Experts of a small language model.
Size: 14 layers, width 192, vocabulary 5865.
Experts: 40 experts in each of 10 layers, 96 SwiGLU neurons an expert, 2 picks a token, a softmax router, a shared expert of 128 neurons.
Training: 437M tokens, 6669 steps.
Below are experts of layer 5 (counted from 0) of a mixture-of-experts language model. Rows are named router (the router's row for the expert), gate (a neuron's input weights, with its number), up (a neuron's input weights, with its number) and show model dimensions 0-191. Each number is 500 + 50 x the weight over its row's rms, rounded and kept within 0 to 999. Numbers have three digits each.
Before each expert's rows: a language model's description of what the expert responds to. This comes from a sample of Wikipedia text that the model never trained on.

# expert 32
Noun and verb stems like album, system, program, term, d-rap, col-umn, taking -s, -ing or -ed next.
router:452549555567453515552526374554485519488511406483546538448535496546512482536387471529568423558493559505441453400451469469520513430486522561510546383546508476522490456518476517436574533542472533496486501581470452555487441501508489499532533488495534581496434519427447448466434496478509559470613521473528456537507460616548480586526452567486476572506554510498560492596538585446477541516468506555471502526440573530470435530503412487574431559513468458550476555388554587459499415446463496558443530492500532558501477477539564486324471410532566464458496534572563477447491446482540521406
gate1:447488424556495491619425517545528605562489524458449437440465477477542542567474494525509498452408504488491496520471522444509477533434494483547501446483532414530554421497527475563512431381541582447538487594445557500495466504468492408494499474574561520512491532387463475515445491508424489553553594591559487546487552397556496504475497494560564581468521438471524475525474526617400455449516459560495559401491527517500571540408499509490433477556517479475534533475516571412451532542453550377594540541445465487433578455433550458490447405485453551496552477531512596504517500429447532487
up1:468476504418513509467543524517555486421389438645458467489480598506550522544543457539514507559560572493441481499566511465493487633479510540514583415590560427455488491526608442472525487390534461469510513513532535527490488571430542510567485478567561470541414457566476500465554517460497543503562523462437412544482540454532459543506510441486491495490497568533485465560480481404502516533473463469563565573520573551550521454453390541491402514595599512512591511452506402573446432486482537486435484480583483428501459498504487560534467565485545538478518432461478494501623525416448504575
gate2:612473470393481501585524509503541562538559481505546576557555501447509461539520487464468510584499492558510514440465475507425466573432509346551513420461526453500556505559462481557463413538620466524394583469550517438510534493471533530590512585523468449501463531422526546403477487535541497530469464425476515572489470496464486489563472462592493509421511494396425498466540617412443446492549521536593530610555499493528500514482409482488557522510457559509501505517561511523505501595553522510452567532578436492612503553601628492526491497510580500513503466506494510472562527484544456474
up2:457485493475481452576456518479440519682505502493506465450503406527516453558527460539539490456496501486560468548588557503471512510433553491486395527465526516521519458503577473619482441554574499497524434427543457496528608598514382546561473509611514531515532489552456542573519517514418552494562478445515434535571484451576504542547490503577489526490524438425510425610590509492475566532523527545440525481430449489515599493441508544511564502516450582520541373452476441572512545514436423403586510494478380588488482491455491426506470533490505473502539499508571437463488505511488542469
gate3:491431516402501489454489469478487522459536549464487506556574553543465554563561631453555489486590531440430530502542451661552497544528499570400552574493500490445501525407590492493464525507499488527471474517624569532447448545503472471545494525591467529524457482629298484483527498502530455502484481472472514582520494474469467388485558488544504493431500545519435567416513460503478545446456521524525501530577510495491510501519527620404544478453420489479413479492478461503437532516497532416482467426567479457571563562574540465470584537559473490515521528460459523492480415479534487461
up3:541484529482559475510618488464538539505412436581479492482546497516619491495570508527531535454499469606499487461451486538617454515571517535512403521554498434502415441419531515560558444406537560503527474550507466503465454578479609492524520466453427546561484429556482498514557493572490466586533521410489498512521433394548456561437457518339544595414519488434489540467441514495463558436501541491537485458455522491529432510488476594570477458524527510523469549498501407422506520522437587474434578487465476502564493568518599539500549581522458459549482409547503571474534482521456452462
gate4:549495580575514505444513533493484415431464509583481467543566552585491590474468464502578512539442508547476514465481558522497435522475540504479498496440613585461462493456577501460532486430493558494500476542478524544591495566524525488586525488415519470459551615451495459459460444558563585477458526477428473522465513423569479556521477461516498465607409575574456471494469436713564613586472520448442465516516519529470462521517522552471563418558433474485540505481573540586459502469541480504599472458533474530493490451472496439432439509508466556480506548461454456471516403563522421522
up4:428598530510469491505504506446492511405547520467517522492487543527391603489518486528556487465502552577488587536466473538426495589538536496462465481420618474454490579500588555360471482472506507544507459522466547502570501550493540397475497396485437506534534469452424490421503464629494518405585469541466519449504416502467497541523472461530477517552536497539595520415534602418520538490545488556508440516585481580554537463467447407449479420545497458499554455461519536496576496577504511550496566479484507456470421534471540495565429513448468546520536446489486523465425512571511386385
gate5:531467488480532536561479530433445583492419590546475451544463488529464524374475519499458504514539567499426403469486546480493471550509516446487473510493532471501452524537441469409547535430464526536447547591555474556512422492426494478535474480462450496511458474397463462442565525557546477564483462453569484525598554565491481483461554544470452379445476546596568549549530421530647489521503508518478507527473518526431599484465461508557456408458464500417553508448501473419571501435499529478536548565517476486488461451653460426511451636545449490472580537593560529499461544505476459429
up5:460534556430521556561531532498610529567483486471498517422495539432452449526582567430492466498459514550452498578530431557432549536552438572554577513540500571445503568517396467570493399503444458526450570524588468504545526519585505474488474567449517465571552561488548472529523538557481519419493490380470450489565447495501565500455500565502533575532437439506439616541514669486392481491511410474585518409608506464563527502513463413510461474552462486465531495536519570507421482494504560494500506479466512517479501471453530523497579556451522495545491607479513506439469481475539597569
gate6:530517527411475506504515408488520438442607498514521516504457512437497572578487488407529485472513498513506460519473517542467458486617457523557470543474472513472422524447520373482355519478557573468551438351491485555544581470451528528521470647524516464514513491473489531488468451451511492555511471500537392459541505526468517478524477418443531511548494444477526523485465526506521489511524542595415409505581516458489477452455528520558511581487465451513573457532483559555447493520494303506550546433524437554510501475561457513531558567519516467417439456522496498446627536568504606449
up6:467580493501445436516449498517575448524398389553474547567488574464511486494500564463499620521453416538512581418564512600538548515572552552505447462434461404455570484582502625478552456611450527477533437419525573470465436434550417454437470463547461497447536504507448533539587496529509503439426407476549476385475454563526449530582535577458490557462458480485474487592442440518493541431590417462540480540566516507481496564509567513456449537453550546460534527526528469505626509563442524456476454497498558472483493459504464510514476460455484488504498485443493446467570473530472451516
gate7:444491473492420491505468498514565380508546499498555534452592387466425556575564571477405625510511433463495462576551514504505496592514529480520456449519501509516552534570592502524501533503500445604527545422451515458500398514526489453511475477562458547475518394492475465492507463521531478470576457464453559546538510537444579485547453556554473565520459519519458518406490560421472502562526414576480539421446537438583506494554412492394468511448547490459489511581566420503471489484547617471450533468547505533554585530502463474494582518481464461516423499461421551448562463459606458425
up7:530521534493472529535489514564502435489572540483477423480371530498537508512355492503491461590466471652487499552463529429467492474481500394560510504524508497463525481404440493485477487472513524495541466559467507392482541544443572501489489493416461570653479566526584505492514490427573499609532566565476492444584462482530476490474501463463463478511616443369468425470477501507561427501545476516518474462474462485461538489467470467514543500423459495513501377524490563499452522459419446570539479578438542543449491516440479586504480578443458427616504512552557560551465523461452520421
gate8:567519513535554480496487521495447428527591490455578496557533494583525524454517615473464492492482554558472537553530417522519463475555539433482561545478497458433455476569485449542533455487512569480579497476632491551492453526555523566528559490533530419400518517503397541506416484472492540546452521478365524480501389473503522550494526452518634557585494513478542518615538564481481533512462446466548521532498479419447497512492589504494574537495459548411564455585506550481461565460487433503528558586495451552461483541460502398417567519536460622544500499524468432406545446392475487492
up8:383479561505521501497512504506614470573530559497471446497520459411500432466536490359479487493421446611541551556526537630566455486535575555517499426472466443481543606475556442503486535448530489514432492537458519521543467581404526498509435535492415492580465540479532448485561441511457491353472463498539538563564499600547441575495481483465440523502488483559510545469503480580484407459568547398517562524468448501483526498548495466458354524492574484491538495479486439545532508552469564529490493562514551486644523497526543524513480551431462578560511540496516531547555508575495442512
gate9:454513460550530579517510481534500453600488539503509558591459540501491490656459502465446411462487406488515493529533511511485510383531559464475505527538522593503463535410523497515390534588482515481410497504513505511442487376534528496537513444439444561482533524468589460520446531505566505425537516512492526515465565570549509485507449465455545372477523496491436457479581431527502551601517440616528540539499450507458540471502521465383603586458457460516637473501489459447507543522502500486492524552473481415425556468633527498445506482433456352489500475469494549523529517435506492508
up9:493471605526496470575526532508554526564440475579526590418473484472566442471474494497499508514534536462405530575563475407453478478482533494520411526493459517595478540586540602570527449599518505567526518477456498552571487570452486465549428586599546465516493467547502568499558453575343499461519508444438531498591494465578457523410573480480530478545484452490541561501411580429500492461509524517539446490533505478510431525508527445570474470612448460514471467506472479568550569474549477391496495413433478596510460532435477566448424478481475496487493496563526485553478537550529582614
gate10:525506410590537481587539492466416496405480573479540522479434509530569542576513452579539523486462487411537530433490466408493504478488548420381474527524502562559440458493539496456529410513591448515459532449559431547506435409488569582578593453394545531519526527485529541527579461437541422441422521450495444477445567477506507440527526561488602476515485501559498480500524489458469512485515580619473498488513466440440428503488457483567564580523569367517524510524454477595487472548546495520504420545451437430495523481501572558523449495527565564443465463450473520467494559587524491551
up10:483521432510521510547397494506447461365523519534405511563525470521464571514602512566561523575464552523502531467547535469506474512460443459478601529496488492573516595512474516400571458430605480474449483459495491470512462508480502537601525513422445506475497537557458565554599590429448390489456437473485415567444496451523536479470433558589509555411525495509479521523457432475497482452534451525552476563508476430417545541455510522552485469605613443420595516527498455433473484493512548562483486543428444472537447462555506516539469398538547603486524448470486416447466523581474525491
gate11:463452546535572448390469480489448461559486564519449483481549491545566479521428544535490585541431419468506492472463529618511599481528452466505452512478487444476510578456397509512615522459556456536452517487511663505478486446460568472400511543365562454533568457516429478519511524506458515574460417531486461565515470524546461444450525578513547438498463500576512470463457517511584612470534529429384518485500450527527447525597481439439496465458478447486368469503489454506582456497501558475466503452551547509506432427546457420498490525404480581571518494479451483496531557453514472504
up11:513535557541501493544411435580511382598575482510443460474487517445485512522571478441538423474521507527553444463540472510533393426516430556540532575569507545451529485501491587588560526526489501503524541480484342460422514535566564488418541469504538532547576499472532445524537507459478516508513484525374506532477508524473566561574414536530557561457501517439527603529434505414515458484546492636549512405464423545398586498456525445577419559561564487515570385445489457515500533540450467581514496507509482565525544492484482531509540455480606469529519484532448526535469526499456467535

# expert 3
Hyphens inside compounds and ISBNs, opening quotation marks before titles, and word-initial pieces, as in sous-chef, "Duelo", im, dis.
router:433526541468537558467423499349633488475503432537602430481466539531497425451600456592505383534454445533556477479602588484411613521535432557486445481526538530519455448465459465480472498528532462440550523511460598502481538553508489573488510505528539603424508467537558480519520523530474493493487486493447394522470533423496506539478474490496501492496456444498462474423383525563463497413496547550541448439472533392439452421509543557434500569462524470476497491432459476484503467555559494574596556558487504588580496507442508467459534485576575418495453579456527516493454536524494497533
gate0:447563501559433514570410582399539566473492462541507487479469478498525480458570435477589454473476502593500449515442658399539449468491512426577469520443472567555497555472471494423436539603465436563490469510524399485458460531448501545501522450474500519521364511419501574542533605582443440549484505505477527490501413478475454504521504540449370497547459498529479502481464518459488519420516491558508661494528547464494547467547477465587472442469510477473490522423535560508489424508525551554492557519512572568491427584445566589463578519466469520458572499488567528560488474485499514494
up0:561531441481494587564402501469483486536528446576477501548457409493423476480534448578557531424461515504543491511560519458633570466517471508506497456505401590436496592482405471428503516487451371440485538440485510526442501522570565482486521445488466464483487432498496498529577599495522524519495548509529476602477495475488480543445568561516446471555463514512572492546475583453522540505532522441521495487439568553486443531486507511524506489472502414540595536522551597505538449580469501492472482550551562515524631627560491492448496589555485535398546597577464572516463516510446365493
gate1:476508519523627494529522515590514455394458491449387598515482462471463461485505499479492509504470489478546407609505458568510445482514527542460610437460429436542467479485535575410437445365472441509583543496554528523405517490517495452516452529551503454453487522478507512544508437555538471481513431553482571490613493494505420521511451620557579505454532506461479525554461526494546498461568491423512551442469527524586544499531530432324491506472444513476462508578545559601528471533487460524490515489496533527520438549511561475583501573476386421491563494584476464504487544476491437575
up1:535453470449499468517574594527493556529477485416579512453553495559456505462444517487549488629484431580477508417546499399481501643506504506467456447421545443467568421484387457524589492520480533511421499519515464493600566522562502490561557516448581561491497488498536519529510503448507547480550589544550457515487551488447548483521522505454500608616464518457513457482547508507424423534511585498411459551541546527530501547538512382533520459454524531545501488474510510474496444454459508551478477525446462484511564480461428470372499542563574516489403495401525501469620578556493607461
gate2:562503440466548518630568467507502451538448503548423513490459560497531504418491498479476483514541464507527447589501505413558510557538543460469526436482525518537488417477475455451527523462467444497542540561454573453542461459509540555517599475548454522488540632563605500467580463399562606538452442532635509431566509544531497550397456473529496500486482507471545494437555511505539460502551573498461538481490469561479457495522476492553594400549386448425503435523560479574485648602503539542482544527491466463442499523438424499553401494419423534508488534473471542510441532441493472459
up2:523485455534459500524532439381521484491549478523550514451500470537484572492515574550434443395565563501476567411501486559481544499495587439491508447507509547557530482503505527393496447479522454577512458495499531517414512494587439579463479575482464467437577600617451483522534556501545660449529533474476397474474517536484512467519516485540544559563434526528572436465556454490521574415427406487493482489513500604511392488513512572566529503407443535495469424420540522413524599563512449573509551537451486520446489590516428459482492482531500425480423542441454523482483442516420490497
gate3:533471569497470449549535512487485409555571411493472492469538476494497490472498501531552472540517505491466605465509536466535473440507470451477443409540542468435522531469488529433515442525490398455536530508463525470504541564405385422529572500514505465487428493567565468430502458463529437519581584504499466479458459505567465443606506519476532566509536497469441547506510545482479442478524468418487479447499444579460492553549406498593441504572532538477517501540487469309470539411443544505535488384494575515552481585398426505451505488513501638551456491492479491450492430548411371434
up3:535466417520563493492479481523483578341487474529490485500539495426523539454487482462443479463456484545501371464505525529478493511495466508513500500492497535554510405533573549497540543449528565491438480473565468484458400515374471508531536470480435557522541571517455568470387451489555500508526408459526457384538467509409539540506595490476417422561493595459597430474504520546491566496566495560483525464451510513574551479553556436496456364456456491527558590533504602507474431547500445599526458500573444514477502557452555481518454507543468494493518428474481606408486464440484608476
gate4:525438516481479447616528545561474452536549513486491535546570472451478478459549452447518460449470522426456508461525494545536548525478514372452485537512459496546550459417592512585427608511542432437563503452548468443420547512436418503514486473538443552522469466425552511581462459421527544465456465589542490447487494414462463578425468549568480446592544486435507491485485438387467572634517526536454518500555528491444481472454424459559487567525515410569521502573516437511488544531429445487473554466412532516502481587498549544614533568564551438449521538483494498428454491440501584515
up4:529468542453516536530487455567505543517401547565508494506508415535534485432489537439454410526439496572487422577437485514542556612549456500456454480481469494475474487515487543470505488458466484466527554413469549519593514439582491505597419478612529566599498508412507441642495528578425477529556474420548507476471561503435557495547496445583441505510468564489484554480503521559497452509475402496455525543508509450521589475471464492538487444385502484483463582567413470462467459467410512481416417446531461492441536458488547534476480405499526486526477537496548541496504402392569469632
gate5:512518599565485436482429489523488502508425518494491457481551496499503594435467384449516442500544475579429497428513483486504476537542503432489442429468434469509493490469469477585520407574411540504478495516524499577592429500383537519423510571472511529494593397591558506443431464505478421422474472459435567457437426451577447444556643529489526483530477527475469428547477514521506382451476497454494450445408575584548526562528488479475576424483507560524512581497535498418522519478396504426538457448471529489509575479495506585501503433542451455450525535429441512511522517477563445501
up5:465540613547512410487486459556549487423496487439482491424452461547488494575503447529531573464463487545420538476417494634463489485502475446453511522559546431522525425526541500500468434535530474487471474517513463494448523503415528557497461440533452499504573387473493389531511491465480512464459515528496583435405593456550518456502570519475515470482589470517442569573510480502510402525485596512503415545505408563532567582513481529523568357408522505521495503495503577526546525479498476522551402452459454490442490452640492460511436544471535449487676546468462511531518522525493423450
gate6:504506365510567424442486537455527493496536463494492659508510426520464561509472532478461501398523432510488538472433476486517537442427572461602552491498396451616492573485470439573455564545521543493433488546541529583560477387428596500545483486485477462451516505448534500434495474538526468438517505594518535455490494575528534540564600504422412563514517584508523454521568546525467436534546472505486577483488419527491441493509436596547488467501457482434500385474534434555531542534537499520500447457519452436490450435513491451487494514506352497496453539522512564565564527545447438561
up6:525510560526514473493506479577537457649547557480458480544446550378484522494506486467502522554424511473488519585494488392501507440454540492603495536513439476426484531441457586597466477465439531577494510501531467628462529454494466558508394435514536471525466424535538494576519516520527481511479487469443541466597454466552404565467534545412502401487448527482540526530505574468503545591477411558537565533543512462477588479509556493453471497552549429589566498500450572541454437491494464493532492485522522512553566531485578616559513525480513371445537442598549524552485581436581497497
gate7:438443478541477525400507512525534466554587457458607444613463432542477507640535486523557482526513625461436504462537547483413531466542425551537632492410540554471492490430536463442494495455442567487546521505481535493433507514602470467499479498546467512481411518483526584381463476437535414489465479528512468416451438512456458508568425478557479541436488470560507503509478493387534545461512467398438475459511502461467500487472475490509609496584512584611452509480503504577432574528503560498487529455580549504564555553505528464556478468558451613542589521525480530502487474508472489469
up7:484501446499538491579555501497546561528565532481451460454572553536469450408473562564522550460511375583540459526511445483525511524529521496457531629510401434639471538447423570529567512399546467504509442532439535581511556511522510456536432446454459498508504523480439440526568534531464527547472479533536501522498506512567541469442546545507551485580598535527488353506552498598523560510535551503528437525564523602512508544469547541502511425545550481495451525536474489488487479521494438480427416538479429526571417490418422437450507512552519484397423471465499484458524605426407558440
gate8:609489539513491468580510420550447503428482484508535514517492440537442480463588504502489494489457443519457529542563529505469546536489494403495602525381564493468479526478488441465470588579467428470497525496536523449545588512519519544489610481516539512443474588628478519347490533537514514455478537569613429534540518497521556582555484485557547481551519524429597465472533511501448459499509608436455482539522445499462451485567455466444554442421562391492599472451513518441524570525458493537427503575384498532480508500449509477551446508498506464401474506422587390522466496567495507493
up8:527482463531567516438504552525573518555400422468441500465458480526536469578527445477434550462572556484518557515438578578592404508469437558556561490424410472479538530521489489519497535602461435475494479518479559482355405514556443485536467506517463511446478520448544458525541483505596515477469339441513525465431433529479518556438498498539490484562620497536553519528436456462440477522531464474515468453484523635435502513577570580459462460558465480423529528506538572536578433482454480512500486493431604497460471427510435445546444415521508477443551493575482520462496443454466569529
gate9:556553530503452518442505475508537423581456509505451395578490492550565585517563464438547439547420511496589468501504432482491499496500489571543541469383420470461536552556427597513442431473500585546460495551479492487585497429488527448487406507549521501578560498467520511486524516536542511502524492534471521568577434482546456517483510612450579514523642548534468393511609473474511406425538530536557524511553513486519506531506516422482500564485498510559557475534429469523507550532480609514381536453436504493508434503460618580424521557488502557420542508513518455411536509526459403461
up9:465472529533497646487476620557446445447504401420533421527510600490497476523554525467463475460567530444514523498547545477531533441562470541472518431512456557461490566646500429532476442455504479485476504549524515451483538495490490461442513538448458458516489553506405443527603459561576486430488518528431503458456475519503476482477560556385543452443538524493604477553464498485498357454537513499445570543507535531439579542451462534480388488524475504518515486566534510481482505417522525546453477494413559413437454580360487517619491502511529425453433518511499523545485420469455423526
gate10:556541531497460497536525524492496524528552486509562522382564402579471468479534437578537529498591480453507497502456526518539559508499538432475546464472502552495485517400425445511532478524544424468479502430518390458486429546497556516507648494443559398405572453536460474415544475497499556482470612513542568445470532453526451426445512574467424476434453501573512442509545419445481546436491598461509419486483504530473418421425558539583453482448369518456497493443601543507488479509512483451553487527528471516438481579487479471534410463599524421472432464447506436485537445462497525539
up10:446545461536358468560518499536472524548513490593498502564491450520436449591449487556463556467456421468549462559466518500523574512457501530429437550412502612511512546431486462517546531545438508515479480560483429493546466517585539569457566428477452537464459504470394500473444481515468520431386644530454514414500455552349512498524495497519509408472509509551550457524521417480524515430507495519450452497484445398423539502367536529565500504479553422443448446457462542507494468490553529446545551487509428532438461476497561505468475557494451449502549494431516394413546465582535476466

# expert 25
Word stems that take suffixes such as -ed, -ing or -ly, such as support, present, kill, represent, or ref-ract, repl-aster.
router:469521471496543432504529474497467501477537550418479543472504483605412410471373481549472409546453466553542541498462421547575448405484510476531564483480450472535535548495509549481524411558487420531527561425475526497502562575578437520608552488568490405450411562476538490466559423453495521568497492468566502503492448644515477435523498504523518534481535504482513488590556432511452520543412493521376528466494413514556447562557562564451464475483393531499458514514593520501528482444539500516595455474435577489498508500492433501450495420569509483626514573417478506445512495564484555531
gate1:389443477525542470535538569574435396464482548481485532410500482502575455558525555563495499531523423522454522478494498591444526488407532447480472506468482434520520504531521476525511502450504458515500515486532504431456481434575589450455584440502445483489509516519485494481465549539463540574507453614536563520587471431577547455576516438480447409502538527538467468453500462478538576488527512559415500484461411464514402646468523535450518554481432559484500494514527482482548481588580450575462601500531576537424596462504526403425478577475404479535511549511478381420458543427521426526
up1:492467536488495489452478515573421458512514458453475452554534527438568508593560570528483487482593436461447474387523494485507487465547459463464519509476401468564579520531503575590595435441506458474560516498515381519492460542540402600475524525474386410493508476442459589478541461484538519475533524525361458491470494550447482477454546444495440445513503476501525504517464532545375606466498536443427541508598554491487469447467551562521449587487433463394521552479498439464599500490500513479547451397525529487567441593507526475448512427526514577504512487433548407440441543455459504481
gate2:539560457503509544475502528505520546451525523474579513490485539479519512507526540434593612541485514415522441487545484354532437480457400509516488490506508574510452509544555523548469562561464592539545487437513491575506465551608466590560464417511555563555421457490508518645482520535461491462526584504509419513394484443447627595567518492533560481524534565574522534539414411459408477534541475497544518550473514479467443529600398557511502500512521510551570401482458429451531506471466448449539493438531521550558457554559500401504623438460501479485509493541495487561490497483504465500
up2:507499557515493459527360552423421471477528395539562537544485434453432507504538507416552518579443532545410551465441574474555491638377516578440542494498550455464505458487503458422493469470511545542504515476514522401500511462521482546495627537472501480472554528553535559387455404410525414481416511569516497524560499621525506424498432480559603519533548517527579508459556441448530439480504533484499490523460466555458463493538513479506552450460535452528502487540486543494559564539438464488491513472446505501454455479537534552505522462483511413618488416550470501393447555579560486475
gate3:479455468584490461572545448473481579448487479476611379521482530464494550486490523544507513501368533517432495466452568371394491526547446535453487448532590503538490521476423451522562476561521443540427553458462439616445504501393495505464474506523556543447493555561425381575507568467537557410517471513526525513487567530489491547540508523446447454428502481467452526435567431490570524429479419445619536440447556453505528533511484542513585478589425548486532520487512565492508483516474557462539498529525535509592422482524454505435376543427449462438499492556531502473515502437468529449
up3:469514513509441530496443520423554450419489487531458406549455473439567530458536474546460530448580631571398458520508573523511504550505458462492495544484533511431567491493438558576624441470437433475519552488494343461423553514566468436483550494536485544528495513528431407484504546528584586463386444528482413532539450411491515400554602539484437520414515562517540491566416476444483485427504479477546478427559533538471558506482548464438441542467522527517478599491443526471546526480518591568382451491539468505461521551416514484494495479541541493460504481535458507494571543496510564523
gate4:589514493498579532461566497533427506533454501545532508569546492466549480476500530456517470552496555490559472510410495520564573524539506466423510574423492424521529508516454483529564522472465528604594574487490513487400527512474405489595477473485520542489516467502476557505483522575589534530531477487502490419453521592407505494383436500509535474431556519519484481521485471604489469460452468539556459521591459485504437508466608533536497462487542457544470513477467409504381625549554609529455528440406451408619588486444457417592480481524566452527437581531432545545474483499496429460
up4:457419526465448474478500501462516430506488442472511456553415442513651544456463503507529505470428492574521437494509426497508510495493469591522498527512551573538551474509445574441424445479501591640470480509401491448445524537445411514527476499445423509488483456464436488507437487409500484460542459452561461464557515510526444482466522507452485345464447514478504493529543455498564540487517475531447496319533515463561511488412469459476605503571490458617489562499442494587472454678541433550504506488503525537501479438555564458534490468542524493400533498507547540551483559503502555523
gate5:416551554511517553432561427445480549465459416548419356519506466512570578467472506569544546378415493467498450468518451441517585515430468512448541481460522552476494456548429388444476413514509488421551545440507513547454467406562485564459485488584540533522498520501527411475504544539480483549409440551505545545503551527494502511546448442448447466541466410550507515484473399432473431407485511406508393548488493547500427512495488600527469533463499521485484520593537553456522536428566592552520465489521491463426514472605521535507453486437475522565507504481495528500540551460495365462
up5:477636521483492536539590442466580553517519456603514401592506540484485527560540509458471528477481506428493561534513457441500560590518547600450499491540496383527561551512386458508530482569467530490478585467484526524477522412510463610567450473497491533512470431561407484616448506526541596488482495488504532513463541528481481534498561508483510469515449514647481511544444464529497558530400380442496496490528515498550540423498465562476460519452495612447433468566451405533524534551547576468584445514516468443488466483537428433529471562519498490496443438539433565474603453504462524489
gate6:570510543478492515512521567477524481497529494531387498466442451520525548506565505527534480437471485529538668508509474470484510475540615553457499558598458562505493446443466453452477480535416522482559488534404441463444483469421548521416489519517520455532534455496468469515555526476459531520412485510426532500445519510483466535447460534527425519511534465573503453515545430534472512468466400397492707574501495574427573461525451472497525485443479488471428462541524500350607510593516529509486598517480542454536516389586415451493479485480475474460587556510528428499519477587530465500
up6:596556549450473491534470545399385482513553490537507562498463455502532502492513549532428504558559571531516507465563466438477483511552469494492401552417482543483530493568560534472448506426591492445510485500485497551496430526476525546572430520603593483467550490553550571542578467457501513532554416586542536555461489514509482511528471545459506586476513467462447474458564475459330466501541591532517434608378497487491534461497550498556527385508435464490483608508504509424543498536508462521479463476526492545469564480517485596468373493586518486506500428460518406459537587477471605454
gate7:414542613502485459508563573517520552471454529453485504586466566544464417465500493550476511539448507467432546532450455487492505502556487449462583433596426535528488504479377530542463506497470454467547494523435515476441462505469470339516435407527559465570568525507460436492587538537450510494459439507558488553528489584594427431544456559538560611449496449587468499559435445499513449500520432459473440580525516498507476605555521463564528415473471544517455419464483480534441477523571532472440539539575476404342445495551483512482417477504476531502488505495557512473504540510405532473
up7:507499516470584492438508477516509468507555471560496469461446421486489379499494540489496475615520478509460581443409504491443523460417397482517483506515413553425388489499578440401518500612523545493529479488546545472455490533531529473507401564540421477518461550448477568413508510465517523454484439480371488535582437560439515490445506467579569508530501525442473443482614400467486535491531506541555439448471463515575547521530525515395514527497461531480462439518485470560458565452498451485498519523401505527499452459575652444473512545479520431540537468396542418511511492548426489399
gate8:525419556512542465478475527569442487399496462427512543520455547453575449524487534469448508467456443496513588584536494487527539562477582430514503587462440480507430456480555440502514467497510426496527582460586538505453556546415442420508441563568489410523570511493538456474399442476509483523539426484492548523556584535552541525470532406448560536462522572554541531436499454575492573498433436496554535519429398483531600498377485530551551517474533487398451488480477428508437528525592455473549480376496510407584497488554464442458560541401522533427517543515489478498544527509582455489
up8:467484380413441611482601531481457527522428568511486530500555568543495500524497527612596480598447542486561497547617470416494506470396529440528446477497425431470463484411407435527463461565507458462544525475508483550495460552479488535540502522502381482468534542540486499613452547450652506494472468445517493492466555515473453512480517566450499539476489498588495543599451355488470520492499558513548582463541645513449463437510431504493537508478414557548443519505462490437487454500495490480564491563520575541481524447475540492469453481522491526518468550510469503510398447512431485567
gate9:492468487549547482494523504487552544445461456515463579527517567534489457499547572541487511536534437510574496512565604501564464497508555453470572456521506516506424452615488384517489524551540469536437437475581555581471544592491479478455485565524523500606462557474568514488501500454503455538528405405522589554559483507483555477532557502512471409573498496483547432456485517506581533434438508564452591573416501538518404554447476523508518557551500567508490436477493436574468532479585541494455418480551488490439471416604516444596526516399441450450541493568608506521439474453360507478
up9:448524424512444512441427508469527537454448457592503483515558501571495505554511509548488523398533542405417555501527488546478424475401519481477561422470509488374487496480406518461584554471530555489484516440537562564467464513532485518424481445552491476531524498508443447468627568484560562514441480432544569460471524504420478507474501533480431514529474477554561520589473465489510522580539548553454539459464542482427508481594409465445417478493485456454550602467464472437546435447513494478477478589455542483363485509570388575482449575501503428489415526514455545395492458562427436547
gate10:502495468462561524553487501506475574549524485523465548383456440509486496487589477536520383596509579467465506475501495415499509479509596406502479459559583519544465517531603453539497496577436542428551563543487494596485538577471498561457484539497548425489429469482393503600441523574444410494469459432543500471412461540486429506570483555533547482496488405422538472469409465432509561508544477564508475575543553425539483510459415506567484541450502507456486505456487455491527512450580524475485438555551521564472357406479599596474501450539524495533503395412536461470528538512497523473
up10:509513477489551513475510484426429500448427488550504521442605480511356523501558445553511591409489583538532467448497500574474504537449527451440495454575564395425410506548502536609544466514543569556532551395500461509468443507530507545576502393521494490489492553556477472570586523446510570481470485488461499493568568520526445530522439429441532518509546475474489550507510501527492513501514423520523464503532561352405514393506520499496460509511547540542537469429490413511497453499527527537439464463502572530511337482498542552467455557478452495568545395511434437411426453491408501470
gate11:425519514458478528540450425447500595467455445598550475580481459527545470428536503562522473549450455442472538500490433511471461559546434493508611419479421520459601482402459528448552464429514522546470520461457530465457450420585438563469456518508432507496539574544418477459544501494461521450498461513485604497419502467573579417472518499537612561445462471476457497501594510545488479442511599485454465559481519520516410538536527521569503478403518599430547574573520577470579523486421469437409536560531546500453574474434485527457453588510500429510537570490480436435565531482497530490
up11:485543416575515448481467503564480497486520497510430429530516436580608575492421450484462484479516474510428572442531525571443480428553467510498611548490549506490489423403347456472450462553417524372539413579538528523508415514472544458399526523433457537567517533503472523561566481427555525535476447463455513527518496534468541506498525562501474462465488495480528558517558530494472412512592474417514473516452500623420545522528478558575420488489485470453481587552493506463551492546521570537466474448442534472476536602469600488543464417469447547480464544456485589410536475492502533410